Weights of a small mixture-of-experts language model, trained from scratch on English Wikipedia: 20.9M parameters.
Below are experts of layer 8 (counted from 0) of a mixture-of-experts language model. Rows are named router (the router's row for the expert), down (a neuron's output weights, with its number) and show model dimensions 0-191. Each number is 500 + 40 x the weight over its row's rms, rounded and kept within 0 to 999. Numbers have three digits each.
Before each expert's rows: "comes before" lists some tokens at least twice as common just after its tokens as in all text. This comes from a sample of Wikipedia text that the model never trained on. Tokens count by the router's weight.

# expert 4
comes before: " |", " 0", " ", " 1", " 2", " 3"
router:578488497454530506543482584589513468531469425457481524537526497496533515509484483502474519485500489519536476529499524518449568490432556445524502459485537459492451512556540486492561449465457521494446591464507481531522595468481517529427524534558500523493512456549538606537502522483541488507568505527472492523537545549577550513549483488495493479505495513493570488522493496558496533451459456501502548474470491463417487536507480522546477515541531523480498506513357449481528464440452499496411509508410536559455507540450482558545447490525483489458396455492423522521458525435538498479
down13:493477486452565533482475461507585491551519411514507484519500457508510519476483486507463520508477480498548508493498469490502495500478423386510421473500511445428507426453514463542460514497450524524487511486532517508553501550518487536521522534494511539516496506477402525485529568491441493499511536535426435422582547629503433505432511518467580488548477489533478496523560580538452472542472483528523459541548503539523581528550513508485476524548570512533463498419514455432500499457523438495513523518565566503554506556494553517501472486517461485530457523527493497604540481593503462473
down14:496510441462421460517496447541480486522471519458560457523480501459567498517493534472454540532490539530493566473456481429552473543485458515473420522450444501498514524486511494500548549547442505511543429513432474584449470456504455519494438477507522560479520527403469508449505501460393483487512488454503593485520456475427537517501553438466469429582518544451483432460539501494516466466537441440545541418554498560469489457530526467520473449514416481474522585505524475506487501461417480505561518524486490517475482473588478425471438533515536515511500524504512434503498505509529532529
down15:530489473472499432459512498459547509496503502526512548530500507476511560541442540479464526552433509547494443474538548379525500503486532570528483449462460514526554526492504523422521520489580473497472492427441486453423491525486553449525461565478492501514457515460504547443556433500558486511464467482438506503459551460440502429493464467360521506460487511529485517468554507506538540463407547471449503514485466470524546491455465476579484459524550533491465516460478444532458526545567448486475468476508512488447540467498483544533544567596459551515504486504530507434482471587523449474
down16:494477562492562458526453493481538484475491570492514564519469516539492516450532468476455453491534514443508569499450549509450439483472489465524516551478534523482498479546551528460527458514452520452458519487552489460494511509408518519529601540498520455507541437486443492550486553534570530430487482425567573458492531547462515467541488512483590479526451507580582519497557533523473519482541486539456476566580482549473475528600468506581552525494517531471388478399494467516510543463485504489515487509492481485526448468481481564482526542549553489495527472464535456573484533471566470498
down17:503450484437528513541487568523551546360498601549477458543508504517528490485500478487452475440475461571454545489497461485543519517476454475487563549478505439536417501461451437482494527438565452490443470555468549497537561470459453529544499497500510546494473452469501537534453559505470469460610468522448487476509534448452484525553488497483572529557510395538548534506494469485424514517485555483508541547532485488575466548471489524526466576499490500473452379444498517472554476486529521499484515480482448468493479535544494546480458524534507510569495520550486480488510515463524569499
down18:544445515518483501477536464517457502506474570463518416533439508506431496434461484482517521571552504491469550507504481475583451498465520524574507512535439504540488510521534544521540545453521543467512503540513564512445534502475432495444470483449513477501502546527507449491495393423500527497431531491483475514481494468521490463491514517509561512477496518524472452460450486592461509529578486504496482533388516443571487422480408435479482503550450496504517445397497475488551533541499420445454466535502527492485525557499489567532479500482603510514458488587449528593478502508536488482
down19:468585501568499570589526475495540542513461499534503493478465504508439498560506500496497506477506524511481508469491491503516494498511417532556507476518519515516504522433503513491547474422494480555450507440528483517563471487524534522567478546424492481519470477488528532430498467559544459497559447457548543561510485572479539503551531534531531516520505470463505578491605548546513453535512490496509477498461540491506534467480560539514451506343547533513478503372522564489504476509483473447442513504424524596481396464545469450470501535484462567491533496506522477568474457547538520489
down20:486497535499429559489459494479547484521575480556459450497592450496510482545441519539532491533507486505446546489477476517537508503499520553477486481534436499564505474509566484428462540530449495499496521518519500472572513490530422523485521560425503522503581579555585622485498565549471515508470527494489507469418518457507417477443401472507509510538522497489522483510452455503542402528552491504514568519463480555516537569569545532502527499402439500487518528421465542487485443493512502520529464520485488515526518464468515488498540436500475506481516468480431563465553501491575542560
down21:432499473453525442487505506522493479579507491494541527491572510477523475474527431466481546493488497485496508509484527549487487483457497487503518560447458436440527458474489546447449524522533529416564575475570534543500507556486509465477484401553511486574548483512512468438525441489511482534584580530461497453509524510467533543479461473544504517558438477462465541528565490512458471508483473465487533548507494568498588492581496455524496406439531486491526509472600534507527489522483583547495515525483620431518544552550456584525524503492535505477477513529530469468429487441506439521
down22:489550497425453454465489538419513550485505520501444459562494523449457514596555548510478539537474427521498513498498477488504521515503472468509545518508547471535564551455504544546467524535565512492521566445510453499470460523479429462497499468555465521480540477477514462549497549477504554469478487531548526524490501497516521468541434485473515563563513541542485504419499527494546417455489448501489425472550520555448498528554572552563555583482536544527474519447575488465449523566458488507494536457453507522462542507560385472515512427530497454523571449481428553489444534497441526530
down23:544518536533536486451521435473461542479432497465490523475461481526530560520514525536472446501441498501521502521539525498528546447539429477569568558508571539525415522553549477500486486539440460509482543464541579515501574517441586518530537432527504443522540519468491522416453581463508478503507435485523461525496542599564526524456495562499495545467521472527562503399525455526508559515524485418498457510510495513513504476469484517552544489464482555485538567532510453521437488480536466489556513548558570521511531534535515499524448421502545531516513468494493444496491559487612524531
down24:545496507466435470465497474510498478504456515548486448456517532547466496531488516476494566471523515482524559429507496501486519506515437521582485425487403493559472607508510516503485484512479552613493472453506598496492465521440468553448495525472487502607448554531461504492460533488566432487499462528492496552472479524520484459480597519501530526463516594490514498523430486478398502486512540581516575454506483509499423445563472461461549559450518517494587497451497577444515495457517503514498524455533461476488452536510532502499521501475533521482470465524437532541460534551574518495
down25:549503485510477531573493504467519444533484451481475550486492443557463494473464622515512546495409543493486506477464497525540467560461544508537538535554465465498492478496435480468505479447533505462414443504493484497512493443539452457460469454499454509529414491490434422480482540494453490539514506515528494475473510549520533464460527512523545490512550462555452437479521556513632540470456588525494458489521552500531505445500463549521442448552500487534544504491501511591461463446548449497523496493557466550540557511456552445577511589486458511547448442572483540474513533517478496546
down26:432439430522446540476528485495531486476502510601462502478460462536525435430515528532501458453533443444496546478483499454496522488580531510490486488578497478508514538464520452456492513520468434528555470459454461464444535426489560487517528506512499528479505459515486522561400460500557521451515498499529491545533415534579533495545521557498557435481510524516518496455437476490538460529559471459567532581527493464521549479529544531506540432582422432453432515509486511488433474523529491499479492532591512490551523548486554440522495470514530523503448480439506477432493450544474443435
down27:483512438573489421508500510475548498502493530503555564488466445480532511478572504574439436544516471455514484502526538495467540518513489428499453494515508444529506474564512505507479489466539462457448549428507533506491591483498547486491477530467522571495512507569524491410454490450509502500486474473518512551536455463456532510513514490430513497400487603502415415476501496498458488453486509412460535527536429458528490564519533484514457459492592508456534511458449541585439533475479479468443543538426583502546493517527537452543504469508469496565481514512429516530560459462449511538
down28:484490481523476500485494498457533440428487570493461445520527481552500516516448419504398529460411440475534533485491538498579498556487484609472480474500463454548478482548482415500543443544536494491488470488578421535418536497549493511494469442466473473484411505529507527496495457469503525483511490469517434504489500443476565536490510516443522538478548467453480426535497480520529535462400509545473453520496510465499554443519527558543481449518461460550454508512463456451482456530491436486566529564439399525491440543564498534452430477468516480490491515455516432487496471483473536508
down29:534461399495563567434522541504487511459496558455418501546508470522524485481511435527497460543509537512465480441498529487526457472552488502499536483526522501497563488548591540528470488528452447509547521514527534506514450457452575499463510497519477442485427529523438482499488494413517433510397482554499433536535516525575505430426503440491473540522533556543526553508484412507472489444514404501497486479506485521561498501443470541533490447454458487581429466461475496471524530485493518578472498509550509539518503443517501550480461514482482467516459506404515540508464541437498586439

# expert 1
comes before: ",", ".", " (", ")", ";", " was"
router:507494610466533482523508490486511455496441492456517535494467548465528526470529497536559470482473471538452519481490571492444542446495441469506514408486421535499513460470519469578497519478500531452492563443497465544523573386480490507463557544477521486474585509455467509525503613524570454461453539583447507517505487458479485531429486526450445554470514531536526527494492544501576538523565504473511468464450519516457495562491513470526490536546554532510535519528443485423429413560498545540525549531478508488512477528542569488500492468518496483411500572443503507502465433492550498515
down13:490545539429425522519522513443533519526515527478465515552529472509523503527525558449528475517470512523458430583506452501503412485479487516517559476513554527548507570555554464432484436506470508566445482526499491518488465493498503542476534510503537525494484494466472463504540481503476472500518487492513552533512513536432527496536534492452499527539545525496362479505499487473483517507439533551460470439493527602548427465465473528487561534495492500558452447550499509508485469512504513392613527554535513612463519530513398506498443476568500455515498450558563468517501470528579474573
down14:468568474509529480411438475501488514493488493501579448435508507513552428512537420433534498494494499498472476535464483479538488529526516489541532494515522510504564476572515498459557541528458410513591516386529461522543510500470506498519551459578544481475526480437459562510479479567564517413544456514498491462433539569528492466531540570467421488547489480483503498500465506468540493412556610508536475527476528487526432501531525514578495534449586526458493443468476529511431474540553536474511543521519527445500437553506472494478494481554504523510568519505474509484507497545565505469
down15:618509541451460549550502470497568557487494476524490485455521451554524509591506527538502510505533491445517510450466447439525512450509526470438517500492537415517411466526552495488433478495503543516523460504527488545475573502575531497486528468472515497476473539464543575489574519470487426542565491448470477469510563514526506461534520579486573493483448570438469454465580540504407468577543418506518450498434461485487471537605554482506503499433474578504535498570462473510496454514505563524458491556537483452524492454528456474477481499470471480483482479513491485526470469466464514512
down16:516490546506512518475491549489557429479527535530543468578516498499502488497461475454468485543490473496574546537548457385572485433497536569458502544464532522551546488527485468566533499475536455451510549533477494524526481507448494508503538425440519550484563479444518521532409543484542467450407491433477513534539525505431506529485453459492460447478566440541491573550548468421503511520485526484515523458524507549471566548461513527472554576388479514484598490491472456560457461511485511487509474450545516455504437515533503500487478532473463520537472502456476430524492595493504510536
down17:545431493486455554586491436495496485544511475543474472514543532452507497464477435516486466484580493512475475490572541402520496452522505465443482561455497543473509481537501583466477487553408453527483454481519509521539460423551459484496451513533502521450496554533515539547527566529494556496466484519515534500563594443558539519478540525518521525492461532492464431457537475476545503565528456556445524494523471519478544515505502542554515538510515493509430412548428540539538444488548419490535530500485509560503557534541477483591505614473515457501527522501500518497493554452501585531
down18:502482508495449459457504473423527439508553482549508451519527489543518512456553399466501414544453481563551438495543523481459483488526474439587514475479497475424523467487468462484529450450551502444556474487471500400429483493458480422589443476572552463511570540466507499520552562568519518446505463521548436480583484564527481537515539485537511502499517507495490499544456456517552481535453575458449488464536516505488491532551533519427476467548519535464522454510568534526567468482524432489526494486576461516488471493483486439473513591485524469533534496444451493514512501521464482475
down19:501553483438502422514406519501469550536436515553536533497531517449436470495563495510543486479558479537432510557480520473447472437465475436519392481493522511497491472522531564475498427573472539470479531530483440516433531512427517476525489540563464514547548466478459515511537518500566552490512529457546519550480432478546483483568531498528496455441514418567478461514494435445505490498509482442485511525486530514538442526579584538474530498472429495537473508454506486474496486421460490477506476502493430469464454453504427520509483508429528471496468549449558575516446482515518448418
down20:519572468449518470538530465437471452537498509453484504544497594480519510582470522485442591539578531497446433507437477495619457510561519526421509486471474468421464482520469464517524532499483510418418494501497483510555472473481434528581449467510485529426554441516525475453523500521510550505452523509609491538546456523548464505564501388514466495477484474533502454450486482474482462513556484421461505517447516531489511481544443479464462506509500509501445460514524556503525485498465531511496516537461503552533399548497455498529540467475491491466482485428514525513493564461536531453
down21:542479552450472444487497574452457505425457510515568575554533539485481465492462473505519548542455546421463495464494541490491515492464431445524465467501423514529533571469516541492410604541524512546538482491501439514478511543511507449403532511561529401434506450430509464501491469466542496496503488498577501503448516470437512520501424579542512472454489545567506495477532468498556594522523526463512464545477458535523556519485439530581502476488467538472564528510491478491520535529478537484494471444484530442493542527491474529478487480560540512495466468443566557491486490520475559566
down22:503412559569493480479508601486504487536425545486443600538480500417520545541537516468509516425492509462471478530474526487520473565475423456481480504498485504560488494481532549489532481552566483505485475471515470451492511514536568537565491527516495532542469494589530429483557478504537436520475498464529428435451478525525505544497537450506476539490524451594513454456496492439517466492484491529481467508493464603524499562463546573478452491386486523507497496501499473556509522533565558435512457526578472504475526522551516413578487515482466537494472435429484470528478488515496493540
down23:502463556474498484574417496459504570408529509459504524496475470504496423453561551500475520488541536428510501485497532481492466571492532437509520518436600528497491504492502541511517540520517542515586473471445539503527536513511539443459488477468451533487553474472478520473517619434549450515456509574494426503545509493480482448420559579568496483485498553479523482516479512487501502489479476451518464469402524513498555510487504520498527555482590553526472554515467484462471437507473520451546499477508423493482555490576572519569546550519511462526542418540457531471552501463475524441
down24:513457450447492526476434482500473514542508511575488579448521450427537568503469463427499512424545493518510471533548566468530528446572412537505518594499519393533500548512476503516469495487517513543490538577495421547503592485522479452512497538520543545465454570495530512505480542460507497453435551490492529523479472460465571512463563463456569532522439490570488527503449520562488473451498456525546447496492489422447456451508524508532540447431566498439487458561469516558558490471524530498485509460520509478511468497553524438456481472494451462526495524500510460562510538512454550511
down25:472527459536451426500462555510520428473539500499548509486510538494520450578507479434529553514444473515435535510496500490479475517525545544499587536481447503523527574431505492503495491502461553472534492531549480455452546518491515518500509442526460518440435503435491545580472523482497507482499442551499468495544519582554420508474496452499493496548458529423473461537471572534487476423527507546521575567554601510500518577494450504506485497505454504503564558403486494467490516518487441536434441453449446492511508520466562416454461455507458526451596446512433526499496509486486513506
down26:526466515465513479473516526446471560540438503480569467508488565443489512433498442523519507485457498400554554443472521466527449554556547483491430529514417480541524510449527526484446550526413572535538480549433471529559490528487432511483518577554553546542481460536551490461509579506506531532494443419491511443485463499503462516496591494520504517529481457427499427566516593528500506488501560493514469448510486459495505517499487574425537437519484541467474525508530531485489548402461525497524538509488472525427520486526445515572534541516498508507516436557450465472530503459517474509
down27:554494471485487520518546468473529475523509554533504563529524483560511452494512539477487478529478449544494488464469509480530466473551554496485490467505505518516500605482559499501482483510573529530541502558450517572522572445547462533516473479512535548448481399445538497475476559474534480530471510470491442558480480512508553462479526555512460520514584522474474413508458438507469475533488488443530620526474561541488502543570517561444499469527541529458523607468484445441417454485543506560595498504489495510457484517407601437480491455477563457472499506453551464506489508449527510511
down28:570536520502439534458510516526512526593416478510510491549487537434487480392439490469511479525495506531543481499544582517533518549500453475540467584497419556507531426518440531547523473429518514558474470510424501494426510453467568449521524473510516445499482551490499510483444444495468489520490536469476627508502436535462470499531510517470488541494523505526521492479536487525576478477505414477487601399569474495454515507441446479479469458544496512504565427486490454537499519483558446545474484488483478487522543501462468519461488497461570470576479510505458437549501518502498444485
down29:523504527490516481450512518496465454565507512508574490542421509500497547489470513545512470552462498457484465464459565455452540530469620493485512468472506531560495477550484530466477517506418485447514490390482439478549501506444506499533547462521606374533515447487511536538472494527557479432480504465440457532502532488532500475567572478525543461477511533511438457559468505495564517488499503477519534506542538474486522482458503519518548556421533484489444508490589531532472469480446577498485444490421466573538507445456523500567541510482559514502532492570473488549495445446487430472

# expert 5
comes before: "\n", " and", " he", " The", " He", " which"
router:538563487516454571587531555496496459516522482517522561454514530479507514467485535442447499474484509536463496497446505492438474490481498462516458481506420492418469546532486408616552491580487458407517588493540538557496516415570562456524542520482480524503516513522482538462499515607514415461424572516463521512525439531495486464468510491520444544553514553456538504474547501545540492480533412468479484420524512557454453555484457518501463476534505536422501497574467495451483466444499541502513526553468477514570506511499513529535507440459502542490494513479488497475497534484465514558
down15:550586537528545484561492507463504498450508524557476482437512512534476553463511473532502523520454512493479527547455523504468566574486488422512546517558491512475467523458463502482504510480510522511495462474469511485507447522468494391494527444462490562429461578448462486572470509435536507519508587544474499523543557553481554473519524532479482474480585420539504544505509471508536521458473495529497506440482471499533480484474531570533555507376458496551510465527524484517518571478460446542400505438500555478510521552473458480556482527542519408614542553473416484445495494508522487464
down16:516483452440482567478516399510529536513528522504486493478598537485536451538488468483553447497470498446495574559576472452506500493422419433459578473499567480498500486438488431518581511536510496521487553484544536532517528456487511424468533481501503397515491501483567482615531454532494470434487502481504472476547529561532476541513455472525524498524566506540489529514520510493451523506543581475461501483516520442490580558501523503434550466489487514479476463531494441467493574501467573494491537527495560452474538485431472427483499501493480466480492475479544550505517480464577485605
down17:511516523486445470395543556516420416509494508476503485473508515508559492545529540556533449532595527544552497523474526478464523563470471471442412529503383518473420550449553528489504585528506479526489527537501464497517530544566507492487487526486503500491459476472478440489562472499470473471513507528480509493513542491563494526548482516531480480531540480521538514552503539436510578529535536468516467452553547477608482523488502484542515468464479546458587466490539535456516493480520517538443487595443450504531474439516523567466453412449546488412510554504442546478501473549540530517
down18:494534470437581491500420508461506452415556513500542499456455476578478552466503468446559446538499606499426425451456491470456575505447486505481525525543502454511447497474499553504500530488425584519551524520473477509572482513488508494538550500510470473486528488461469602488541529512543475501483511490534491481496501415477511504522519496423520524518537462454567429459457504450500467442477499528527420516523539500553471481491518556468535464358518435528558497468547558515458579515430528491536498457515560481549471491506552466462489496457466523477510457503517497469442512488543533499
down19:451538575467499449458536514435479477523524494532469495528494484500499473470499439488547520473432575452506559472567505498577524537450502445562508545578483519427530513476572465540604567545553484499503521499513526468518435476418523440529482460510493531526502561435499478518467469521499530589468491531526551473475527545546546520536467600485475452525405480469530515529490447522543531496470460462482485514528449471527477472466502502484462516492494457557433465517548582526463462428564501434435427466462447504464508524452539494503472501523447464542518465522471509471486567428504439461
down20:512508404508510534430521475525521574554486521446457491546519517586485557460458520491489440488455469482475511443486508526494538524487479515489491540497574458474492485508451503494489525493583485490515486531482460444508568497498485476518468449578522556507550472465494526475458486497505559601471491517585508511477483478524599519474494506496581449487454476571510485479501402499540464456557511439499481463419498461460520506491524438419456523540543540557383462544513551476468424489546502513579509546458548485602536462432540549467438488464541508551479486483519514503502498502465560505
down21:474539477504560519456449521512387500488492518532556518445535554544507472519398506568468505488464466479501448526506485516479528483507471577498468516526521450528569507482465472508506525472463530510564531431527415529481562472584421519489589510502428445469590467441465534464527486474489506537565530520418485507505446499512541516447470556504524555539498453488425416496512532555550588482506517457569427501497549485505458448450511541438520525506515520488485472555511503452478494561503497454501556556528519536442504562429547492458572500468521533476547473487551493449484499487503531473
down22:524555491543526481497481550438510521470423515513520427498568479498425490416529499540500513448543456554455510493545535503496512483400517511503496447550518510469461529495484527486501555466488570444491500519447479564552475524444592462424502422480403504494522478542434519450546551578560455491584468471471395493487547470446469512488458536532494474530500509478469492441458561504511512555459532518416534423471486495474471475439449512460524518461482522551526553424495476546517530519475513477537564517533542513509521553531469516531535543458531478510539513497550497509484444495528474394
down23:423479490526578525524516433519526511495466511461433526470530530516522487519548498460458564558472558462529524480465518516627540452512485543508518468489467522447497523501549523549526495390442556452494474472488546526501462417442542506450436522394520539490523534463521504537486548549498517496436592480480547547498526489571472456440433497515521493530489510470538508531489515448467537536491461460514479536489482486494579488528547458480547439590454498497497494511508499466458416541544526511485521495483449580520499449460510488468545458509530527425458564522517529535508438437433441545
down24:463521536567490511427554453471499479577517421443486441496479454446520491474537480521491495466537443508524441520541455432492519512511477481573496474480499552478451423459406430479455506544512428523500562556536488470463462455480479461483514428552488516472523517603486450499457462445497412528460468447511461557548501532538451504512530501536467456470472456504534489551524504506485505571554507485459528498464475428507541561509559531489514562442534529436503469487479552438499533515488459557538555513527467528586439533500510467454514540572538468554529495445550534506517522528450458433
down25:564520469491459514512464522532526507491516399502574499471474530553469460501504545570460489509529539449505546420450454571537502477547396524465507519477445510510514509533470472493525551488475498510531481434568495497477529519498447449534508534512501467484537565485654486517466556557546459547474507510525493451503542563589539431491435481441496404461488480552486521466556481477525536457498451524478508441538559481549498499471433419458450489441463459503454548504491520518520496530467457487454440496483522516529541538598526465536447493505450511534565464496465492514449550476531472506
down26:468522434513547530502532523476581578503527541420503407562484480526509483528450523523493485525525466524563529561537497518525466485515463427483476558511472548500525484516489544498527535505506529484427579530540552554478532457427576580449494432475464495460570489474491444503496529546481495514503515405516507485457453434476505508484540548466463536465487489528487602464459563561481485502556455452501453520516511500441511489460511423494394448530535515546515488566501476437476461502433504540410517481498480452469496512514518531463424435519483479500543441456499462524472456557442470532
down27:540468501444543470499472541544537519583517506476488439558531539439484470539528500582487508466558426483507471493533490519525430507473487470445495464521494558470551490508410523470549520558462441549544502504482453464493463513527527362515551467466541437535525514534493488457492432466451503439531525506543526473492504396514509494489453568490465515542564559492595511537463466487473469525532522581527528553502475535476508524516471488468446518624521494540541528485508460550516539490479465462477578427548488510473454451513544461462499489562530499492544564510487468542468500550482413514
down28:490443500488490515540517440402481436500475479441478462431474497497442526474514448538435510465574560468534481518515578488441506520433578522456507504430461520476442559471534441520501470538533513486473549495508466556509490438545546434523526485500448510552520459475388529492504473508497543582476439461492491577549547533519516524531562475545581525556526516574513551440498470490504459422531475545586503477486451545513465528541566461507463574530443527520522556503552490505478490468561496544467518507459526513498451493512483480499497554487462531575482532422552515523515449530508469461
down29:457438490501513571499493531501491492482491505507515502504510465517494476500487500474512532503599539524487400437503504435562508451494475533572463520531548506547528491445542530485485497458545502566491453502456554473477524460509464479481439513517540539494546420489504532373498500499466553509573484435490514484540458527485477530515579478583491548468579540497503463509444467463467479469476482505467505553499504462446469431485410506511583467639526479496519590460429447417503525511533471497486562425506502566518542509445496495562514488546491562478524520432468513467485525435519531502
down30:546496515493472430456533427508480545498439457506574527479482425465551554453480531530504546521559515531542540514523547473552517505512461523500465561522476540503452414547469504481548576553464462541455533510553516485498455443444518463461567479492509548517428529532506495540467467425499594580494470509532534546484469539551536470539502603488493490461380542502585530443449456464495455545526498600511493527480503511543533495503531511547513501551540505498546459484537533523538525460474484502562482548563488501497414479481553533461486468522492480497521550447477535513475529563525584505
down31:481467504522552482540470520496558453513512507499492473539615480474525494482480484548555488499487469449544480486445489534444486492453497506454518447488468588558501434419483498494498504620527577444451478427409490571496492483501501470486529544512503522498417537474485523518467523512514497518501574429470516513482495466537584507550505432465535517519503552526497476458543458477610550506548481524577475435498501499548443541486469542471507536498527538452507549422446506528518524469503601571581488546490457513457519508488467577488514444542511538469502474459436507498544509564553467521

# expert 6
comes before: ":", " a", " by", " in", " as", " to"
router:521439500443459579585501523522450538535495439509539525453427515513457549422407484461507564528454488523579515470526555417520474484490516530457441483532499523437423474474446470513470460557513502453550558514495492549516497475532510505475524528519494621616493521509497494465452554487509500502491477472522442483487532475508460520451515500483546462510436550516513588505450570505446513467540440497477489474480484489471482453444478562460610489575508497540547504525488494546461512524490497489484506563521537545516495416553534525465484500494538494509443492453531511463542487444599495535
down8:518581528428539495495556553454488509560467470451484519495482476455496508501529479377468534490468572495515558598494566454500455495499525464465524509539508499480560458514476466509533504493531498525503514463543494529450463463510525522436505532463512459448502511482586457483547518477433467526430445446392548475542491586524498482551541545476547438485519603549456517459550467453525446492484439429514521471497509495555436482517508462470513488551443510459497511550492430503534571502529459548491549450548513447474464499493536509542492489549433480530446538470469502544540423441557496500
down9:529452504479501537498527498453507517508421525557449520468450500533558505535482593440492473511439572524539513526499547492491492539544519532482462474447466490458456527434472528424468469498496446416481533569541472458442450481479504570448461476594461433461492475545546510509491491497486480570503501526448443521501521579505473469477474470489506490526437550517539475534507519532579444494580540400464473538500522429497554524544464494502484528421489438592484496456469457486500499515537429504498537526512534494464569504545579509540530521547540551588495567523508504501540480434494567486
down10:469464563467521477571590478536508519507489588451551485528548484473477522531464552489518506496525469499475462499508541559553444471418498482537555503422518468520549475482498492484518552498482507561480524493514531526523491485481508487552499543457421528436473537486477426505458504512466453580531508493528543533554549497495547443518579517483495502502556479565523553542455524463487473415492525461526471537453605568560496548472516604508487470471554480536484447410516462550492600575515534473483483484524530467489526506502461478480435536520441455437436531507512461452465582470448484535
down11:502511468519524468516534475451476492482495500516447507565479483514491527430499529467538496536540419442531453522499522473471466542515605463508458499461498573519538500517544520556496560432525515476521510487519522460449468536529561540496503532494525651588498440483504549514502535545549510462531474519450552491462484547522523499446403542524529419497494498484441587508494591432445492520526544555521519519534505499482503571529522451517489513433515474507540500503517430488490522455453532535486519506454494497603555528446503539516574544525582448526435455475522429464564462498541510472
down12:478519439489458517504541478534469521560523555450468458446505546561514544466477511451487490531494515526443552573529420516603550513580521532480503473481577479507527496508566450536514525489544555487470497490542526452518442509528512495462448492501445513495525565525455596518491466545479503473537449473542527535416450493507461542512567451404510472536580445491539514492502477459453524516529511507559563507555534479523492475518450504432484488526475507423464571589481482521506485574467494570523436429491472499508503472512470456514508482459473605419439554512479532438475496517513525453
down13:480423528490488497468551493480528474482435487498522512435499410560523491591456401491489556515488437390466498387616473502451488523540453428505455570552432577468546494515491539494448487543491508597525472453539474486491511490474488478544505486405508505466486467497467533527517468538514442476475536419488466491529462565514503465554491500468550451469507501593477464500487508487445480468501511553530493445545551496460459538504547479505536479465504473532430444556487477519477485451489492494473474508497410470514510518514515478439496502493459489539552465489587434512493535535497465485
down14:502568543547492516531525522531522492521488539428495405450526511513507577459567478487571453505511443437443492517530499396551498495484553511476468459471445526470480450512503466471514506477535449565482488483591500528498537489539454382480473462473441488473467464509526496504448498437515473472542494530488536493469505432442519560476497516538534505409442531417512453576487564520503469578534507526451538538477472459528552464515525502439533571493474514467543528482509414505466525512508515540519544571508475516527460446390521502566481520513565413481482519536542543547493493546528499492
down15:489559476530473449531522495476533511459551540491495572422523552539465574458474516524570521544487493491476424511496479524521453479506505477489547472477542473527579500500481521495429506565520516487512480492441521549443577457471455468525584536473519491512491536498605451462483495523490531478506580420520425464479498500521505513563450516487511540478495512506540489512545553477518495499411496564468446491510443462449448488461567492501489544503533528447541483540473507448613464400435517462524519388479571496536568496541519539471528480452461523572540468441496534474450530460484464470
down16:468540494470421412491484512517528532514520489548536516532540477535463465523447504593477472468490484488467441465528543458432490511439469440511545527508578445515496424558457428455507474493497498474511462448566576504552476503474523540513479494464511553475500413458479420503562499486509501414511478533492472492537501544490463536515510456601443444433546493566458445516531526523487561424588534465479478483473503503488505558464445487492510492416419478445440460465566493432473493519508528519502467461499521485544502501551517543480549476568435558499559472463443544466507505496553516498
down17:527525490499475502525558462496460510448489560547494450586534515492491459496495568504481539484488489531418526506524485524543529551512467491602465511510428514536524462512518479443600459378428520502485463473497504504519517507572486514536560486469481505563507463525456511575512540598545460537507481500488540504497450508475490483425500473549442442499564501526517499523481537489489488545549538479520579509491457507517458466529488474487518593522466518503534495480514527470473580601494445470474525442512465416479467545475501492551392501432470541486480506607434579523496505532527498549
down18:513406458487518521485481482527516484444446542511460482433526524424508525528489513470535540500468521583570508486503525447454475479536497524508533486527440523498583403481505494511551524473433551514469512515453465438435458536485498510500571514536470484495454470520547499544557489504598556525518412495480515531498484424460511474454389514465561509544499514564520496532491540556513511489437537487508497520520588462426488507417499530488500474523534573474514504564509579550486385482494462509496510503494516515613461489486532502505542388519470502476581461501496538521540493501485514525
down19:474502473420550471504523476473539467494518493426457485505528466532484540488553577471476466485477554505539463485551505505611516560502583521478462434521432470506471509510464481526532556458509528495570458527528521583464623507550527408482477531549466511551542383504491484442509507502527533477525482454507513499531464464513403503493454483470478530512479531446476545505514546516538507565489487491453556492510530493544453421528459535475458532591561465389533480479510570543421505438483524529521436515536530542509540559493506487434540459557501501502488535499464503469501532526511495482
down20:527481484454563511500529517503481567464531526547575497476460426547527439436477552463585536489522511494479580486467539510543526438493473513486460541401518516524488555597568506458488504467523492532499492455562520499462560493477503447551445505480525491478460505497436500478539497568537518526566518551551516545487541479498475487537576472538540489471518521463494505541402444443496487453464505549432532489513546535429496540438508518518518478455403582551538498454409518576480500510506491561485597495518520531506485540513521532483508559463545469450474477474522440537494556482427530517
down21:510499490518517574476558555516544557527469515493578461533585558422467482510547446449490406478495553477448499471491497559516512490523458483529500504487531430493459469471485576469482492542497524524507516524529463519497470446510499489451471458482548534470569484495510468473459558547511432475523525572504575449504496474458529562537510596476483505506427523454586469474518568529482530459502536464447499451527402531502536505485523472463462463504520506553464416445536497488587559529500402555546458512527559507498496454445530488565542511501519501453536512546469469449538493557523411469
down22:553460473583465456433506536535524467540498592470512536540464586543517488472514495554481524453503502476522471539514541523520465531556479503546506487512503552488464522481504555422493542449452500575561558468521493550455479480476501414456531563487518496496482435499494480499525480560476631500495480483544520473532542519505485510481554518526498478489471605479559418527478446488560507512439475483505479531449580485469469578496524557511463462514516485543463545514507393567480475539496488413460483503530574479543585455467453513471435517541511559504505556510488478502491461502465537581
down23:519523468379509473484495496504476479546522558502525588517542522470472609508567488527475513530455440473574541457531489541544464523484533525494448455498541551480422493538518479397479495513471566433495430519506487475504518501507537552478527493469529426510526477548468457436461431496531485445500477453475538542573535496452499536515472482503514518461503390474465547493456498516490538511552526493391452525435488519461513497501527487584453501482481527522423464525579554489489553465532524464537454559486457460445535530499431572566497529471492491517447506527543462474562528468545497505
down24:533512457469548524477535542540518527469515570580466500559475525502555474462477548477446512559493473483563552505479452486491470493519504514467474526620493523435534472505454509559437445392438454453432491561558428426547437508511522512473477505454500459466555454467526524440393481479481505503515467515514494512473519494486540486543473492475576490525430441512477544460548462480525510524513537521541539462496557513465506476472465484564570527506439523443452475511479485538519516501498503458451511426477528559483425507483515470469487507482508572417454506506518566572540520505508399445